From a checkpoint of a small mixture-of-experts model trained on Wikipedia.
Experts: 48 experts in each of 16 layers, 160 GeGLU neurons an expert, 4 picks a token, a softmax router.
Training: a variant of SOAP for the experts, 12651 steps.
Below are experts of layer 4 (counted from 0) of a mixture-of-experts language model. Rows are named router (the router's row for the expert), gate (a neuron's input weights, with its number), up (a neuron's input weights, with its number) and show model dimensions 192-255. Each number is 128 + 24 x the weight over its row's rms, rounded and kept within 0 to 255. Numbers have three digits each.
After each expert's rows: a language model's description of what the expert responds to. This comes from a sample of Wikipedia text that the model never trained on.

# expert 25
router:129127149117140156119117155180097086117133125104108154125145128124148106171152132106066106165152177114096119138112153152158134100151169131123162108133132157125166143128097102139158097137125110
gate0:149194172154103185169115104120128137098138133139080161121124133151096114118118186123110107145126128162136143120145107116137127128138123157143140103107113117129156142128146146155114122110107137
up0:144164098109126142141123160126138123107140127171113135165124145091135157164109140087162160122123148156084090140065084129151124134124126104127150132147142137167125085058145107116117078073131124
gate1:150184146145089138182130122142094114117109094117118164138136130110122157149074092116107151121166116149123104147133120129102113152119155152173201107113109118101129143104101144120092088141152124
up1:136172102101129132188135118148147095121137148078134096121094182129116149126120121131144090157165159125122142121146098128157105150138134113133086163118116141120127121121144121123188086111127104
gate2:105158155113105165148128161166084108154127142115167128097149095092134127112139148115174103125115124119132157124137145187133144126127127110131140168131122085161132142135098140133120138109098119
up2:131083074150116135143171100141197125117073105132131130146152104142141112122114081114110157118142151184130127112102147130145144141133108132096198174125140101143116134117106131114128129166158081
gate3:123139134115171143129137109135146118072124157173152185155150131125162110061094176134140062127135113095116110122107149137154129137163166127131140126138160189158147150144092119153116107161171138
up3:136105157083154161138119115122116165127091107173125098083143119105145130117137117114139178159089152143086148121161162129146124128101124118099164107162100188094103118119130102127150118142155162
gate4:120102167127108152096119107149169124112120133104157102117139136097145153090094123131124109107128154136114129154120122113106104143098120128171117086140139135128140107118143093147131120125143115
up4:104138157160110113196106142174185134122155131129160119103143141116083112110108139153104127196113087102103119130154153111127142146138144137122116145150189136135113089169139121116137107155112116
gate5:142110141137157105129120158100103135120100132133158122118131110099132110141112142120136144141108103170106159129116130118120120106093146190152129155127115105127119093127138121129121149132131101
up5:092137098094119149148094123147090158133116107117134120124126143088107125109135136159100126126110174136129103122098123181125113118096167113195137171122149116135132155099118173147138086126145160
gate6:155108172121135146125154089151170152152137115122128170088147074161115114117101125177104111131137154095132161106139141104129147151114140099099110113145155104127095128097149106154139171151075120
up6:113106162146129098111174155145148135147126097139124122099168104115157149144127156108131161126147101155172129105109143188124167109107138128152138125121092110098143129125140150155153134164150140
Sports words and table headers such as Cup, Championship, Team, Surface, round, Group, in tennis, football and league articles.

# expert 17
router:126143145126131120127165152134113138123146130132123134164165137103082070168169089149178190145114112082146148104107135129140113131119114131128124119103119163126119100104162132147150101104162150
gate0:135115115142080116142118099131136130124103129144107170131138090105129165130100140140107156134113129096125144129111115141159137150112124135170149137139114083128112135149144173165163140108155127
up0:125147103166134128143117096142128152115094114120150116119143109176149129106156131133138146137154136100168162162136127132146126127092139116104127127150174151100143102091121133081146141115110157
gate1:130125113135120107145164152146113119119080122102119117093125110161122136125172128123166132151132113101159124154151093110132117124138143124156165091129119159106123138121119130138154133096137144
up1:109157156122124095074162171123132160103139148115126135117164162103143158111130129107100138141136131131103101117099119098126128162199134123119137090068145098135137107117137100093110181143147098
gate2:115147158088140161063119110111122116138182136169109103154098103104123151122110142123132135124149124081114090171147160132167086093140086102102193144064133145135117134134143131094105160123170168
up2:090116099119139120133173133177183118150126102172153123144109146082180123088092098138107152110124139137154135111154085142178087157146130103150125172134094151097175155177139082141119126146143160
gate3:132137071100115101138184102123095109108090104136133098101104097126096138165145146094142145111128145143139144189089153139157164116132131112119085151172107143134132177149130170128104145115120139
up3:132119095105100116173146153191149154138134091179115134154172124126171119141111114124110113130118116122134112106157111121143129143136094118123088122134103139110129075142133098124099115117120097
gate4:150153125160177069107143119120135108109109111173093106142172101104149129137129116126127131091080170150165109162120109109092098111085144118134115089119095097139101133102128141120137112160137148
up4:142159105094074080085130129111085152102146121124107140139071126098150115187120095119145118162093134148131142138134122160103131130106143064132160138162106139120111158153067123103161162163138138
gate5:141106156138120097164155113110094095136126169192142123100087116125107121108155129092143150154126153130114125170159152124152121123119138121134130088140127154101122118135103164129136111130141111
up5:104161107140147147114118161109130149170178080153150188145114097142133130105110124113122144102112117118140118116135115131150151135118168147154095135126095095141114155142143147102132156142174075
gate6:130124110099150130142157140145123169180154170155153119132092116126174123099146146134158140109120073143144091126167153096142098144118074125116108146129143115087104127091154125174138162152175132
up6:107127130114084133080097152122156130131145115170134167117130125128093118121109091107133115116125143111152137115120127136149131165127147128102165111176121127121135120156148117139090146115086081
Nouns naming institutions after a national or place adjective: Illinois law, Myanmar government, European route, Southern Counties East League.

# expert 14
router:162125149166076149104145118136164127142150083147131106107099138125118137118135131114143165134187091102140140122084163106126108093137124097104170140133180114106111133094141124110123096117117076
gate0:100182117081125121114124134095142119127072099151095151103145072100095148129103194101161120128120117103131109157141136105111127151155145091138120119157131130161167133136073113108173122153101134
up0:158118122108125123155114132165092147153125121134116125111112180087118163122180102131172156118127094134112150130127150133133120122101122119133117188127162102120155124124138108121118150140135126
gate1:178137118121092118158157146121143135091071126115123154106134127152136130097138107154129137151190153165164131108124115097161101136118165149146115147098107088107160112133114122128133101146105143
up1:108141133159137124143140102059108132120138092191130129146145093133125121105101115154136103162154095100121093118154128127176134142132127114110106158078141102088115124108179148114110107084116114
gate2:141127136122154127119093145111134061123134126087146101073083120120128175128148117108090118144095139131156062160184110128091135114149133147124144091134094144110135159139091103148148113101132120
up2:109153131129063107125164132155109150115122134091139112192147130104150130085107122111161163139112107084123069131129162137096163106117132144143145163134087134130059107112075114128125113106154179
gate3:143150113129136134142143134143172172119108105119094136112131106154134130133106119133153130125153074129123154120152155144101142109147114124099162110116146117120111141159140122094081169143152177
up3:104146140141138102108137171102136124116096162153131104109126137091104144108117129168119099137145188136129126100168169120156082075136107112151113106105105132142146170185074130155106142125126164
gate4:172129120088100147108144148157153119135137140090119165106118114142138126073101131108136108173109124154165149131155155138161138162045153154152179095125105160168123082160127126169109166092132131
up4:098098159125123109125116118139104152111099148121168136155142101206153089127105126134134123095130135095151173113096127110133156157120107130111151109124112106176128158094137122129131142146113112
gate5:112151156146135120173127101108103094134108077113135141108148147130127131141119130115141103118141131141197105151118148154173162102165114144130116145122152158152147109137125141124112136124174140
up5:117145152136157121118092120146092150119169086158147124142146188129153123103086145144156141150117105124122113071127116122167133200111115151125132113113137149131120136121119113080139103141110117
gate6:152161119132137107125141122144135139103140152141115143151092127150132087096128119118144144151119143148147148194094109088161088155141063147147084100148121094136139122143132104126186144156151135
up6:111091131137142126166132146143154105124120151125132137140129084132117148110154154159122141125152127115095132090156150084103111120125100112144176154123091132118135123112135146145081129102100156
Opening parentheses before dates, translations or country codes, as in Maya (1961 film), Péraud (FRA), 暫時停止呼吸 (literally; also brackets, quotes, commas.

# expert 5
router:119116115097116106159144121153106138117156141135118135147140120129121113102185182128156105133112110146127134148115169133154149113141161158114132152139132151113090143135137138128125124123147129
gate0:117117120068130095104131083154119077132093144116145147116152171159162121140140136142080133115186116159138133142124128116119155111167124113134137111073131122140138146105156128104124120140117153
up0:147141100123159109083081107165133107122096152101125097100139141109122108110137108127120136152141117127112152109080134174125123110146113121153138157127128081124161060088117162124155118122115125
gate1:129126156117206149120145108169165119106120099092173163147171099132113165121153146149123167148113087123151114167168137137099149151139124160089092134132141112150079114157105179112154146114134153
up1:163089141087107163103103108135124130113102150166147123130110094109167146125119161134111160139090139131138122139113107174131099140158107094062115139167147101143105102088152122084082132098155145
gate2:080112102106079116117115127128115137134107157136199141150135109082168110155113178119145108133107092141124160169142132150144130070137106146083141138114147123120157116129113094105135112140107155
up2:106133136162150096140113127168173158112137125103132126129106119103178094111143143167130118155137144169149139101117134127122110130121137119151116145079134113154118122098126159151125151151154138
gate3:133155097122138124123112131121117157144095077115135133131115155114093146092144175179135118124134101140119116169131130102117118133153134124173165145148136145122154142128135164119172121124120138
up3:090135098091138127154116119110138117126097125119163107132138140082109134181136121148100130134146156129107171125159134115119147083103149151153120096104113144118092134145162152107131148108121147
gate4:148127075108179128136113171151127150101114155148121158102133096149164126115150106175148117133121060133155107143061134142122108141117116119138136153119125138136129117115139143136142138132149170
up4:139152167168122132156083139136136134159135095117122096129094149151118142116112118116110113142160151161113138100151157143200089125160123086128113195180121079094137110131105133142126141172082167
gate5:118128127097103118127133127149134142127149109098149133152113155146135109123111143124119104105124112170142109147141118165136158111160132132122128152125141087164109106124129118095149135134116101
up5:098146166167100134124133114115135136138107146118130124109160151173117116055133119126121123138158176176137117103115118130141128134140145137088119131091162127160142169121146148130131079095111151
gate6:155126165112157140126143128120169111125122152124137125131094163155107169102146138093094093151099152173122143158095106146141110121096125101114151128124090133133086136133166123168140154125143138
up6:140086120128135154150108137117097133168166161108148141124156115143110134163147131134088166146129151151173113141151148114106134114126131094148145186137124088157061102132137087145129102113138128
Connectives like also, in addition, later, subsequently, formerly, plus commas splitting University of California, Los Angeles in education biographies.

# expert 15
router:092147106169124136089131097146106098066175114134108131142117146110118131172120122103162119105125121083146105140132128129154121148117110122103137116208061122104100137123156115151104142134143190
gate0:104116145162169142091094171123160136089080106114143103154138133111133133148108080128142150087152168116164143117148140108146136113141122102114141132107136119130132142127139124094133137147121152
up0:159135095162137140124156112135076147138138140124101148106115106167129089131106111108110139126110136089143094139099120122105110142108092129133156127144153139104142142169124152121132131173109132
gate1:125141082130160137098102129090157146091151112172090129122111136141099108119076172119140106162134097107178139087137057096161115147118145147096133146140090132130169124122154139147108131111142108
up1:130164143189105122131123125145157104141098140108123124132122149139131087114095111113088171113142111152133143148104121165121138134127126148110136142151125173127134099102151184213110144126173181
gate2:132120118145120146129133136142118075151125157140137142142138119164139137123157140096137146090129068143089130204138136097164118133142174110109100140168140139123141115129139130180123117124153127
up2:178143118193112118111125146123094120130160047128114140102126132137120139090124165131109106145162099121098120143134084109116148141130146122100131116165122113135137105140115121151163107133158132
gate3:142131122114141120125134100110063165136149135126131124113112154123137139113153133139101107125162147145153110138135121149116096145132155110153152136131123157153134112123159155168121119134117116
up3:130132102118161143099092144142135149147139124149157114152114137105153141120132166124098114106180103129108143124173135095167125126159176100117127123120141153093153117143135077110172123159097153
gate4:128114121084155172130133094123113098149141145159128113112122152143082082127098116111120131196122172140095173122128130121135145135148089143134155161147081158139161121126204119157127128180129129
up4:128125102126144145133128139106144132153120117121162122112073146158113149093109107130082116068106133136087129140131110145089098151106144085150152099124129139137086148107135135083142093147087082
gate5:149122118140119114166095156126134090141116133093154127121092112128178117140099175127129153133153118123120089130142145135093150136083166131158115126149108166169142133100117143124125158119121103
up5:098111171131112111095114155102141108098144129144122128105124156145141142190113135105143168153142140106127112106078113167124133069147078130170125136154100149130094166110137125162154117136136157
gate6:095121130161146128124142163178147128116074136095134143131099108117150157108108137171185124133173160084140107123135138136115101127100153129135132112083143144099145123078137129106164139125156113
up6:144154101152107162099140101149169110116095153104157112120174106134102146093115171095139136118140117116119113190146138107113178156109142114132143127140084138116129134153126108114140172154127120
Periods ending sentences, paragraph breaks and == heading markers, plus decimal points inside table numbers, e.g. 45.99, 49.4.

# expert 35
router:120134081122105109112162116139140152116158174126126089154120179120114163110039105134077148119115136133164116146128088159183173123089167115122119133145100132169111114127133125133149164116137132
gate0:142072121152135147129102115087153117130168111127089137127138162122087148086110175115121119124103146093145139117092123133131082130136158121124129164138134138124146155107132129092161111094137095
up0:162141123114134155144128081151109108088146097129153063146141126156087113152132148127114105124133146071126122084132161117193175134128141164130116162142136156148118139124117133138149151119093141
gate1:121112145067121140107146079186138133151118136170151116141124124141132110127140110127130130165110091132116179152117096183151163175107185140142128088113125142128090126103110144116143160117132130
up1:152141162111178120134129101129141142104069180135152137105121070121180160122122154100124124117137094092095138134099133159139147141121130097134145128132105117107088127141128081158127148075121135
gate2:111117157154156166122105102114131153135169140143120099136114176156123081146089093138132147153146141168103129163102130138097154164116104119048124114096078146094081122130118144119128137113139141
up2:073153119114124152181130132117137145151147094130127134146116103080177141106117160103133107162116142078133139176156147126111147120100130116102104121126094124128163115112184105135147110166140138
gate3:129133173157122135086131143149144169142142129109130141097127093129151101116166156111150120150122111117109136094132148194121123156082115183137113129110124191128118175126130135162122156118098125
up3:129091119104135135157088133114119107119126163148093157136159141119112118132130134096125138180107137146141121112152142128127079135166118112109097067122130108168081144165110121119073105125103123
gate4:152122144163143184142142151142133105150080122131138153141174143131169138127107182144119156116148143130107131095129117126158121147134136147131116148157116107157147131132135101158116086179145134
up4:173132112122154149124111132179125127137205147152137121169136124119145104091177109137111108115111125104148097148149122122138146097101116144122116114163089168127111117149134133095114143160130117
gate5:120137157132169190141101119149123162132084105115120180123116127107147138142111139156094146153134138108144107150123158126118171146138113117149089151093112162119093093101153150155146146180070192
up5:107133127140127146100095119132119143147112133161174120129143101126107122155144122176123115142138166113140097128091102130100123157135171074100111097159161115134115170161102127131124113110118134
gate6:133149158182144121139140129139144122119139123172107140097096094150150133114078126117113137158125122142128126118099122087153144123140171127106150100144113146133134143123115146095166131113172116
up6:131121155149120132059107170115127145126124142153087161107146136102108110109134091125082120149102122111149119177108115149096131090128098109127144148099131138131104090148136095154161126141141105
Inner letter chunks of foreign names and rare words, often doubled consonants: Cro-is-ier, Gro-ot, whe-ez-ing, kul-aks.

# expert 46
router:132136147099155110128176148157157084160111095104191154103109169093129114156149147112075083166151164121084163148089197144162159139126170113140165103153128110136137147120110143169151120140131132
gate0:157163094118151167126117139167149083129118122134104123122083166142137090151128107142127095144151149114115124155155141097172153096155126134138130156116097109172129126070085149146097180157133149
up0:110142114125177156170138123134123125113091097117118153140116135133138129129149181119171140092101134147131118135123158147109118104104138114138163082175088149100156158158182166133122133111155150
gate1:133139114113142140158136107164153105124154104096117088097097113102129177167128152125147121168085111133136191152105088143115156163137136129142126156147102149136134118115127138126169122120137139
up1:162095096120119117120151088136132121159136139120150126155148161108145088116128100163160080130153098139126100102121163140144151178152155121132137097141132102115130119131135117093137146111111085
gate2:153097131159141121133201090136158125124107104129118106113115141109116145105101147136124142144178095135116122132166113109127173071149118137099122123181148101115085075108141137107137136104120159
up2:061081129159122143123114142142130152131138152113133129129111142157134157137085094144091123127140063081135143152152143118120140099136107116108110124120108112086119088119132134153165117164093183
gate3:079102103137116160122127103130168122148145114130106155160132135079181092126127131114133100151104093136170130175101118109110184104136147104148127142110154159126129162135060103118131131123104125
up3:102090121107109148121160098163160104150146117128139165093154160112159160141131094158154164153123135152112112133107150155147097132095182110113140094128161126130163148114093097111119158104129138
gate4:113125098158122130113150144097170114087118139132071103122077120161082116123141122148103137151161136087071094159129071084092135121123125149132126110086103111086130152143093121166152111108118122
up4:139139122118105143126147139133140060180133129116154147147126104126138125115100147122102130151138165114143112131112159129151111105125138114082108127176157130166106130080116160147107091158132131
gate5:157146115112114122116147129138163103146104110126112143109124151127167123149136088148153119127119126161129120109148130087108142151151098150076125159137132111098145110091096123105106109140160146
up5:125160148102138136097126067097144114082085126105145111132120117138129091144141095120101150118082116095123121139152109168117128125174132166125144142108115163123122106121157127144126144128164142
gate6:171138115154091110107161162169124095110132119154116154130145128134105116092148143128149153117102111103097098125123128113132110152146109129124152121154136096117149097122184122092145173112172134
up6:094134112137163158170135094107078145113159134140136155115130134100155131117096070152147112147137135107174109124114127161108187163146158110167151143128170135153117149139179152115109097142116079
Final words of team, venue and event names in sports tables, such as GMS Racing, Kyle Busch Motorsports, Lions Park, Stadium, plus score digits.

# expert 39
router:142150138109109141134134151129212118120116167095140115120097144148104104110076091153147123107102149141157107196125091134120159114154121168136127133150098073123103126102117178109095138092138144
gate0:118103144149150123138129131154137122138132162129164129121146192135143141125152159130131116105164139149129116136145158120138131158096091117080114152156118159118170156083178149128158119124130108
up0:108091143097121147108110101116110134131096100113180135123147135154097128114144123121091129167117087164154156143118138143069117130130106156101151101154128156173111159121137128134140117121149049
gate1:095094152121034073120184145130114122147111133123156134114138150147111104145077108125132123140128113132088116130122124136144158139136151132141114118152088145124157132133130117060130125132125145
up1:134134144133145117135126106122145096141153101087102133158095096133179092126152103134096121133112096142126171098142163118133121115141144104119146145135119110104101140106125137112150126094122113
gate2:100127167139131134112103132112106138074083120142149164147111101116134119162133126118099146118142101143103121164081143092109199126127125122147135145112124121138111139115124108092135142169143133
up2:129111088151116107095103109091144085133133132161142175138115152127147116151117117172126168133104093151124101135152155122124113089120154111118111129141095124160082104134156152133146137202137156
gate3:141152171110102137128118120147121119142170136106118129187130155126156119135136188144139115151104099152156150099086173156080080134083128115127107083119128191152120103126140131137172139117166122
up3:111138121123147145150155136115117124166117145141131131125105155157124154160155109143131144122133137135118107115169114140129090172098151151127116159068096081087128138099141155047121148155118146
gate4:062080113123117106116127097134167152154137162108137138173162151120104131141044133117100137133135125133118106147115133082089126153112105127090136100132132129140111121125120143145131117154125135
up4:135108140132138153117147140138145148107146132091121104144134083153118084088123150171144092187148091123075115135168130139120163135105138146151116074135099090137134137104125192102093131124131117
gate5:151127150135121172103134138084081173150132111154140114108101116158147171152137167100155134099134111148134145147117151131148121145102132105164100143142116095122090145142132150137120118132148167
up5:103118118090159122181106154063124059168127122177121114170083101161118056154139126144095111129086158092123097102117128125116110134101169107139104140115112148131142140153140127124091160118135146
gate6:107142128136175132102107124152120103130093092166097090147158150117147126138117119127140115126151120124176142123132142122122147148151156152134142093172105133100115125135107149160161152097147124
up6:134119117136144131125112066113125151115138129140101129102138127131139142109134144115110111126095142189184107095146131126084129112102109103130114150138100154118144137123104148116114094127116108
Final pieces of foreign personal names, places and Latin taxa: Tipp-u, Jiab-ao, Thalasse-us, -idae, -ović, -ville.

# expert 2
router:101166150106157099123154117114111138171128133162143173128161163146134107176143167100128119137089165108111145107141092152158137114143139119117129154118156113120152105122128133108123083117091128
gate0:107155102145095103117138153119144083120112121112142125155114120118138169131144120116114110153140132178146149144153175112131117113125143108085150125150088139086097093123123144112123139128124121
up0:108158138122096125123114079115149125112166152137123113131161159118122109186133098129142157124107083118104103133138125115087096111119172121164139123123129124123103128140110143138159107161154128
gate1:139143108175118153092144110100123114126130146140143104150128169123081104177125170113120143121104100134124158122131134123099120171123140152158124159111118122147133151131140123140140091113122088
up1:050146135126166147064161119158167120111121111085103131122109119088128117116113138106159108100134111152146134093152139149124149111150166146161116132135129107161156152113180122096102093147098156
gate2:122132126123136106146098151115163104093125096150155133105130104120157127122133130151125163129145126122107124128100119140140152073120155129116156126116141090108128144135129130110149125123087138
up2:136124131141116091149079112123118134119115102161140170132156132088117082158125121140104111153137103127093145101125112122120126070100144117152128159165122154104146075095128124118148133097093130
gate3:156149134122106129167139121118131112121111096143145127071180099158134105146123151119130128090100113120134132175115122132133088119132091135118106118092107157136150098131125083130090163167116111
up3:108151095106164128131168145140172130136145120117119096134089103153160172135129114132109146155141127157107122126123146143114139141125103108059146135130134107119116145122129143096165125115176131
gate4:130153119128110154123129117149133144119114115170129124113116106125149148148112143125144164138121095091114141125155187140151133123119148131129143094114148125107122067137115125134144122098114102
up4:125114132148126128104136129134105114134098143126126154089119130139169124140103151131136161088076180098144098142136156100124126115132129141090135127125098110135138109141145112154158129119137140
gate5:137113128106141139126081180131165176099128112140120084128077159102131110134162146121129106185139105144141132117149091136112110170134132123137177083097171118058129096106122078096102141112148161
up5:149098121116121153131150178143157142104130142128158105131168140115144148152072131173148138121115132126158099105101164127173103117150069134127149151112093156130148148138137138143091129128123091
gate6:137155122139131083175130132160096111134111148125171117110131152077087134147092155109099128128171128103107130117096147139110141110153146132167131105147153148099102107166102105169129127179122114
up6:134151135116180112126153096110111114127174161136084126149149125107122147093116114163100116088133104161144147122129189118142160143134099156132090124124134116146126128150136115168111135144104127
Layout tokens such as hyphens, pipes, equals signs, sentence-final periods before blank lines, BOM characters, coordinate symbols like °W, and infobox headings like Personal.

# expert 47
router:111156101116107111129072103091125167136124135143098156119097086164131135113173103122177122118125092139145073176133105143124115114113137125131112119102102171130114093158154125104137163141139146
gate0:121169126143087100136129106169139089138160151141137138124158165148169088114141140127140096111084114096168177142087136118139138140147142119065097125148160112109149119120125130076159155099172122
up0:111153160125092157141053143119116107140138138127149103093176114087117118100114120148164141135150144139109062138105116153106103122101100162109172143133116132169127112109136126126136148111131126
gate1:145149163178117135106125120082171126127168075114151109155137143078150127128114153127126109139164141131145135105094115115105122112131152159130133159129144130117098140094161130119102087165130119
up1:101101138144129129123114130123096139102104133150127124116139109098109155103155149127124123102173105165158099150115091108099171113112105119125181131107137128117106136112097149150151123148165125
gate2:122104113120143139089111139124129114098110117129121134117083196135182133165135140103129102141188120135122105147113099129081169134145153109147106101083111148120116141154135143140097108104111088
up2:121135067124117101104075136136099148160133149089124159108176146098123123141135123097133091144141148115123139096111123121159149096135112096128140127122123130134120126115120126108116149106160133
gate3:153124139109142146095113135158109114169103085162160150071132089076107097112108149163155118155093140126108160133109135111180128133100064095139112175121151137128139155123140144155117138129094105
up3:122144141093094135111112131134149134153110107121155104106152094105121145167108104139150127123170099116069137138102109125114168148118102145143127095119107166163145132135185136152115107166119184
gate4:148139098104125065134138129104139129086100101119170106098138132119109144147164144120139138157085141132114109159141129164104149144100141139071144101170155137165163154128148155126126113161130110
up4:110129132102093120143116120133137138160151123146127117162174155144130114133145147142125112126158143072139116183122119082165117151121144142081134129131152156173137130133161133142156138172132124
gate5:092097135105145111097125160125148104160164136127150152142100135143126095148114153106129108166141170100154114178137149177134134166135168153123132144104111127120139138142156148099104099149144138
up5:133128149155140144087113137099153107133096091116151110132128121116093112144116090115125100144148111079144126102096179177109146110155135128160131129096109069181145153161185130137088138141135155
gate6:078124128119152079095152104121182181113138144100151150106145106121110120126120139133113111142109149104128098121124167131119141155156173129150122116138127146127118134149157160118170138158088139
up6:163140138134150136164116173132164085154101148120112121124141090066149102121132116107157139118159113149211087106116122132121104168120110110098132118148110123105117135136126104160137147164152133
Mixed pieces inside foreign names, Cyrillic, coordinates and dates: La-urb-ær, Мр-к-ић, 19-23, Farn-worth, dashes in tables.

# expert 3
router:103153150168162141153125151126133106102084089121128117136129126124131177129119115117147157105193130141108162126145130103090110070126101127110104142139121115131128134108128117116126144088157185
gate0:103124134131144135133151112143129126151138126147131131075147123114132130146124139150118125093163120124181159144110109130198125083126163103130121139082133152080156098099152158158121098145117114
up0:068143127111120106132123138160096143162100128076128135136138092076105131155127108162151150107176137093140173104148117135165099095131160112080129123140164116113164137157127123110145128150132137
gate1:158145150129163107144121096135103160097102134139120116130122124131164140128116098134131113104153150121126150188140134105144111132156089079162110145110125147121133161109174093112127109154100146
up1:136157094092123123126141139123148072102144138138150143129092094103118109114073091109159147136130142094146159134146165149135110173123109186151153151136120084126123143145110119148079094119180147
gate2:161112170157122160095085142141139135104146077157116084139155140107173103108148172125115150094123125107149118110088120104148102093143139132142131093129140099162157122164142199111169117110114129
up2:092156134094138133099091161168154099147137151137127114161145128143160173097128141127114153125150124144105159119122140150140109121123138150144114090090141105143120137102126092156073131141128101
gate3:121161112112072109094087148089136103127139125154125139083144135127134149166131087101123104133104141111136142146176158167107117136166137172105137096147140120154132189184110141117138154168121126
up3:166088120107145133117098123129136129099084093151157129104168187138142103123107156092110130112150105149104135103164154117125178147148167098129135136125095114161136112143131119097128121145111104
gate4:174128143160152113138137141057095105135108140094107096078124172122099121154143104138132122094132131129131112108138156136081112157124181136164120099164112134091142122115173106113132145142170107
up4:110176087125146139114162165127140108114146093142124116143137127112079093142127110138123141127118141162149143118123160133145064137103110159132140131113098116125150055154126148185135153152130111
gate5:145184094081088143131103126150115091161168117098148103157145103141128124125145084144180138074067111131151126139091078135130166130138103111128140085144090114108127104182158114141126157145154090
up5:147203160120085112077182135123120099103134140148125118181157103161108115165113144143117143106125101145142134141124133158122139132162142162128145143147149134136149138089107135147141139109183114
gate6:128143117108114140084124096141096157146178129159131212116119133108115126152084163133169139140160150100136152103138103150139089142137079113127146152178162110148147151145156128160135085116131067
up6:155110144108126111097156162116141123098123151130133082142117121135163107094157148104127120071130130126132095155110108095124159127111150110152152133134114129165123106130141132120120192139127134
Commas, and, or, slashes and closing parentheses joining list items or place parts, e.g. rights, and; Grand Rapids, Michigan.

# expert 22
router:125095102155128125163146154132103070123139123153138135115125167108120116138159100109143135111115138137150134136139142138113124159115105127122061127116123184123153121181129149096114120149176114
gate0:181124089102129136123139110121159107147105141090151129105135109103122136142134104134124141162113117153129153148143135106154171061134155126135100118123138167098173101066133153141084145130137107
up0:105159148138146107146127117125154137113132171135129125104132129154142140117121127132164140131108156144107122099108152108143132160135137120165117166097125094133123127170157145057084136137097130
gate1:137117093090129169104116139110214081124112123124177131134157193127174153110160124159140171134097097129134100129131124164112159151147125091159127113139119177115116141100105157136115137137128141
up1:154078119094116129137123059130101118122116130121145132121107137145142112136094155132111125146143132133118111113139118102143113123148108111121095106103108079112142164122184131166116163133153137
gate2:135121169158119106131125132142102097141147146128156128133100120091149118149143119173099147124113147095068124161154134155147190128120157145138089090133131109150177146143116110111147113133151118
up2:106118189140131146095117108131151140145157111140169135143097145076143132149087156125104168113145141115132101121127120143119087115117158149209159147116154132119111091132128125163152097134122120
gate3:139119157133106142095099176178175133099101077142057162115113169123168099076195146158102140150118134110130117144156113158138137126111168097132082107122158140099097144120111176102122089098097141
up3:144147117105109184121114082135102167126140119093163135127113096141113144099146140108113117138100121138163129113119115153149124168104154121154093133112101093189148149136107139162145111135195126
gate4:119124114111101113128136093137143139116176122142081116123123166138142163130131086133115099114098175118117144154168112135113113148129119133105122123123154156108087135116125090119122086113168113
up4:135093151139151137154111111167147121171145159126138130132157134121101109122145094133133130137073109110134129108153131127122139131125163119147114098166136141121131111139106123125140121117110165
gate5:141096174129162123223158132065105110144125153119115125127093149153157108167103141096166084127102102197080160136094100117110166104141106123124086115110149112125151118100154098118165121127120132
up5:114123110127155101098153101138146198098102141128123105133090118088158120126157126108111182189102110086121076135127144139080131134171144124133113141145169139126104113177133124145150129153145135
gate6:101116106109113142153099131135104088123120128146123130119133157132108085125100085071145180169141194103131162133142124134154099135130124169154186151110109137093124116160110156133099136131155087
up6:115124130108120121151131140161124114141122135090109083147107142105097102136153132138116102149089129143122125141112153155151137138110114127134126108103113127108126114112103073075122131157153122
Line-initial list hyphens and infobox field labels such as Website, Genre, Language, Country, Battery, Release, plus table cell starts.

# expert 41
router:156050132135136129145147134074094090113102100127123123096090177112177133138137175124144123132079130102102157135104161136129121130114092129113113101114151112165129116166141098102105147109083140
gate0:113097120108143167119106119136144113090147117142083100128159165132126112084135132123143140118121126147151157125141144098130125081116150133145151107148117123148132140128151111130141118123139119
up0:105097149083167136135126143152163116099112138114136108093136134142131122134137103125126147141132123137094151086143107128147146129118092147159133101105118127101147121126096154117159132118124142
gate1:131125146103130159129148120148103131122121112147116090148153146094131135132171128121142107116092136163130174171134135100121152131137118159130117173089150129130104147130120133131122152133153132
up1:116149121160139099133104150121119110126124129153129107120135128116112113125094134116092109141131110150072128090103127177140128114097124124136100141134128133147121176165119152135111099118145140
gate2:107134102112171100143126140153132145125150178123115126091128110160180139150128146130135155122075142151117137123147106119139133093130107143142140100097164099188114094085129123182120133182148130
up2:139109114144172131152153160128095106097142131125118107133105118108106122088105144077095085167106120133146141166160099137105142160121152156162126120134118100101117087150178102126115129154106145
gate3:145097177110145159169142092114133122103126123155163152084126095143116137111145165112171113091090149116123112138132128104139143157132131101137108114113134050137168135164127129129128095096101156
up3:134041143141127110100124101135140101132180147111093140109137084132095120096113177115149116098128117111149165145124148117116145137049170166141124104070116114100112100086111088139163089114117116
gate4:084129125120163146148124111104178173115099131083103182138058140194102129165114125141147127101104138110087144143093118083114136101092103108149135143113124114126165076161123118136128155120107129
up4:127138160127120135156168125126129111136108076130112151140110180116155148196132150125092109126116135134102143093154156148121126143151137147111140088162092140098140150161142126113143159135125107
gate5:130128133121155135139070157100136139134094126164126132137063169113131100167064091189091096133137156140118135149150134137121107134118158129173094156128109126132147095092141165170140225133111135
up5:125106132118129121130096100091120119135136130099184123113171144146111108131114124173142142181103167134110155086116113136134140148116114150136135126130159112141154125139106167154131127115086079
gate6:142158146114081137126132146097109132139120135130161155123098144115144094104121128155106122115108084063083145164200118147160089129092069132091101125111079174114150116128141131158172133092074094
up6:130128118165117164134124121128142100137124144126127123149176115111115107131142141176088130072142132112110140067114097121125147136138134105185166118134136144122119119057136117142148110114089145
Main verbs and participles after to, was, would or and: manage, had, set, became, played, attached.